config.yaml
num_hidden_layers: 11
hidden_size: 448
n_experts: 64
experts_per_token: 4
d_expert: 64
d_shared_expert: 0
hidden_act: "swiglu"
moe_layers: [0, 1, 2, 3, 4, 5, 6, 7, 8, 9, 10]
router_score: "softmax"
normalize_top_k: false
routed_scale: 1.0
balance_loss: 0.000338
balance_bias: true
router_z_loss: 0.001
router_noise: 0.3
router_bias: true
init_std_router: 0.0391
lr_router: 0.000778
vocab_size: 16384
norm: "rmsnorm"
norm_eps: 1e-05
tie_word_embeddings: "early"
optimizer: "soap_variant"
learning_rate: 0.00252
beta1: 0.95
beta2: 0.98
batch_tokens: [32768, 65536, 131072]
max_seq_len: 1024
train_tokens: 406000000
max_steps: 5623
dataset: "wikipedia_en"
Below are experts of layer 2 (counted from 0) of a mixture-of-experts language model. Rows are named router (the router's row for the expert), gate (a neuron's input weights, with its number), up (a neuron's input weights, with its number), down (a neuron's output weights, with its number) and show model dimensions 64-127. Each number is 50 + 12 x the weight over its row's rms, rounded and kept within 0 to 99.
After each expert's rows: a language model's description of what the expert responds to. This comes from a sample of Wikipedia text that the model never trained on.

# expert 43
router:41 64 49 63 67 43 40 62 52 50 55 54 60 52 42 73 63 54 50 54 37 50 42 34 29 16 65 60 51 31 37 57 51 47 54 63 63 55 52 49 47 63 63 32 51 43 24 31 58 49 47 43 45 48 56 63 52 66 44 65 54 49 62 33
gate0:68 49 43 43 61 47 31 31 71 49 54 59 47 39 50 52 68 67 31 48 59 65 43 42 36 38 47 47 56 35 50 34 45 61 67 48 48 51 63 42 45 40 64 30 50 42 59 66 44 64 36 61 32 58 51 60 39 59 46 38 75 44 63 46
up0:66 42 40 48 51 51 38 39 65 47 63 54 54 41 42 56 68 60 22 46 57 61 44 45 45 32 46 48 48 40 52 28 42 49 63 45 58 48 58 41 36 53 59 33 40 30 58 72 36 60 35 45 32 64 51 59 31 51 47 23 69 36 67 46
down0:42 53 41 49 77 59 32 48 58 52 56 66 47 41 74 48 70 58 46 63 48 74 56 57 36 50 35 52 46 44 37 19 42 51 63 46 37 41 33 69 43 47 67 27 52 37 44 67 41 21 62 50 52 71 48 54 54 39 45 47 54 51 48 62
What it handles: Particles and table spaces. Verb particles like up, out, under, off after verbs ("wakes up", "drops out"), and blank spaces before numbers in tables.

# expert 37
router:23 48 34 41 42 48 56 40 55 42 46 53 89 64 47 53 57 41 24 72 53 43 43 45 52 51 66 58 66 62 50 59 13 34 49 56 47 59 55 37 51 66 71 57 53 38 31 36 49 50 41 43 58 40 44 52 57 71 37 68 67 57 49 62
gate0:40 56 61 46 49 44 38 29 58 48 50 47 46 67 40 46 60 55 40 60 57 66 44 62 50 51 67 61 38 55 55 34 47 27 62 46 32 20 58 59 39 38 52 37 63 63 50 60 63 49 47 44 76 39 47 56 55 33 55 65 43 36 51 52
up0:51 72 57 71 51 56 56 44 42 59 72 60 32 56 65 49 40 42 45 45 54 44 42 60 58 58 74 72 39 67 59 44 66 57 55 42 41 60 30 33 62 51 39 37 44 61 40 56 15 41 70 45 78 36 60 56 48 43 45 57 51 69 39 51
down0:62 57 35 56 40 67 37 57 57 24 47 47 74 57 58 54 35 30 58 39 52 46 35 44 62 69 51 48 26 45 60 55 51 68 57 24 52 49 50 62 40 54 42 41 49 69 65 75 41 24 61 43 50 44 61 24 39 30 51 49 42 49 48 54
What it handles: Locative prepositions. Prepositions after a noun or verb in prose, such as at, in, over, from, into, within, between, introducing places or times.

# expert 27
router:41 59 39 37 39 46 56 44 43 57 55 62 65 62 35 53 64 48 36 64 56 55 38 41 38 39 62 55 60 42 49 64 44 42 43 68 46 48 62 53 41 86 62 52 42 48 49 31 50 47 24 35 53 32 40 38 60 48 54 66 52 43 55 47
gate0:31 72 73 40 42 57 39 43 41 49 49 46 51 56 72 32 55 47 48 66 45 59 30 55 44 45 36 60 57 43 48 43 52 45 57 67 62 38 34 39 58 53 47 60 63 62 28 71 62 42 47 41 61 34 49 48 48 52 35 49 59 57 58 34
up0:59 35 61 62 39 41 60 47 35 61 43 84 47 54 49 53 51 81 50 53 44 71 48 56 51 63 38 44 40 52 53 60 41 36 64 39 24 69 61 53 71 59 54 42 58 59 60 51 40 51 59 55 48 61 62 64 57 54 57 58 52 53 39 49
down0:47 57 32 49 65 43 40 35 49 55 63 60 28 47 56 52 83 37 54 48 55 44 55 53 47 62 19 48 29 61 28 56 47 27 33 58 38 38 60 47 39 66 48 61 40 55 53 51 62 44 58 46 43 36 68 40 65 61 37 46 33 47 55 27
What it handles: Linking prepositions, infinitive to. Prepositions and infinitive to following verbs or adjectives, such as tended to, bounded to, in accordance with, known as.

# expert 42
router:34 69 58 44 55 31 42 50 42 32 58 48 38 64 55 51 64 63 43 62 64 53 35 50 43 43 42 48 56 43 47 60 36 45 45 63 55 54 71 51 54 60 68 48 32 53 22 39 51 45 52 63 35 44 56 41 62 48 55 38 46 67 32 56
gate0:38 51 62 68 54 50 52 46 35 31 77 51 31 56 08 48 35 54 37 25 54 39 59 44 51 67 52 53 64 60 45 61 44 25 51 33 51 63 48 51 53 50 53 57 52 35 38 57 56 59 47 43 37 28 78 36 54 47 36 36 73 49 69 22
up0:45 53 44 55 51 39 46 35 44 43 58 51 54 39 18 78 28 64 54 48 57 41 61 43 53 56 54 50 63 63 52 50 45 28 48 16 50 63 57 59 47 59 45 51 48 60 44 57 43 56 53 38 38 46 61 67 50 43 47 52 61 53 62 30
down0:52 51 46 43 59 55 60 56 28 47 49 41 54 46 42 65 66 36 52 53 55 55 25 47 52 48 63 54 28 53 65 56 70 51 32 43 41 32 41 44 35 57 56 56 70 43 50 49 46 58 47 36 54 58 35 55 37 51 41 42 54 56 25 50
What it handles: Mid-word name syllables. Short lowercase pieces inside foreign or unusual proper names, often after a capital letter, such as L-i, Mitrokh-in, Sh-ear-er.

# expert 28
router:48 57 29 36 56 22 41 44 34 62 66 54 55 52 58 67 54 46 44 56 39 45 55 36 43 40 54 50 63 36 45 53 26 76 44 65 52 55 52 49 37 65 78 37 44 58 58 48 50 59 09 37 57 41 56 48 74 46 52 48 65 41 67 45
gate0:42 41 39 50 44 33 42 44 45 69 48 24 40 60 40 56 43 68 48 71 48 44 55 54 51 66 29 50 56 39 68 58 50 71 46 68 54 39 76 46 54 53 34 47 18 29 34 50 65 46 50 42 43 27 45 52 57 54 48 53 64 43 57 45
up0:52 43 43 49 50 24 50 37 31 79 53 50 39 58 58 51 47 67 71 58 48 39 43 53 44 64 27 29 61 40 40 36 48 70 55 55 67 43 36 66 46 71 64 38 45 32 48 50 51 45 40 31 50 45 58 57 55 39 50 52 59 72 45 44
down0:60 55 47 70 54 40 64 65 46 31 48 37 29 51 37 52 49 30 68 56 50 55 50 51 37 42 70 38 44 46 43 57 59 28 79 46 57 49 67 43 50 37 61 39 41 26 52 41 51 52 31 67 49 50 54 64 47 46 26 50 51 55 47 41
What it handles: Linking prepositions. Prepositions after verbs or role nouns, mainly "by" after directed, "from" after politician, "for" after anchor, also "with", "at".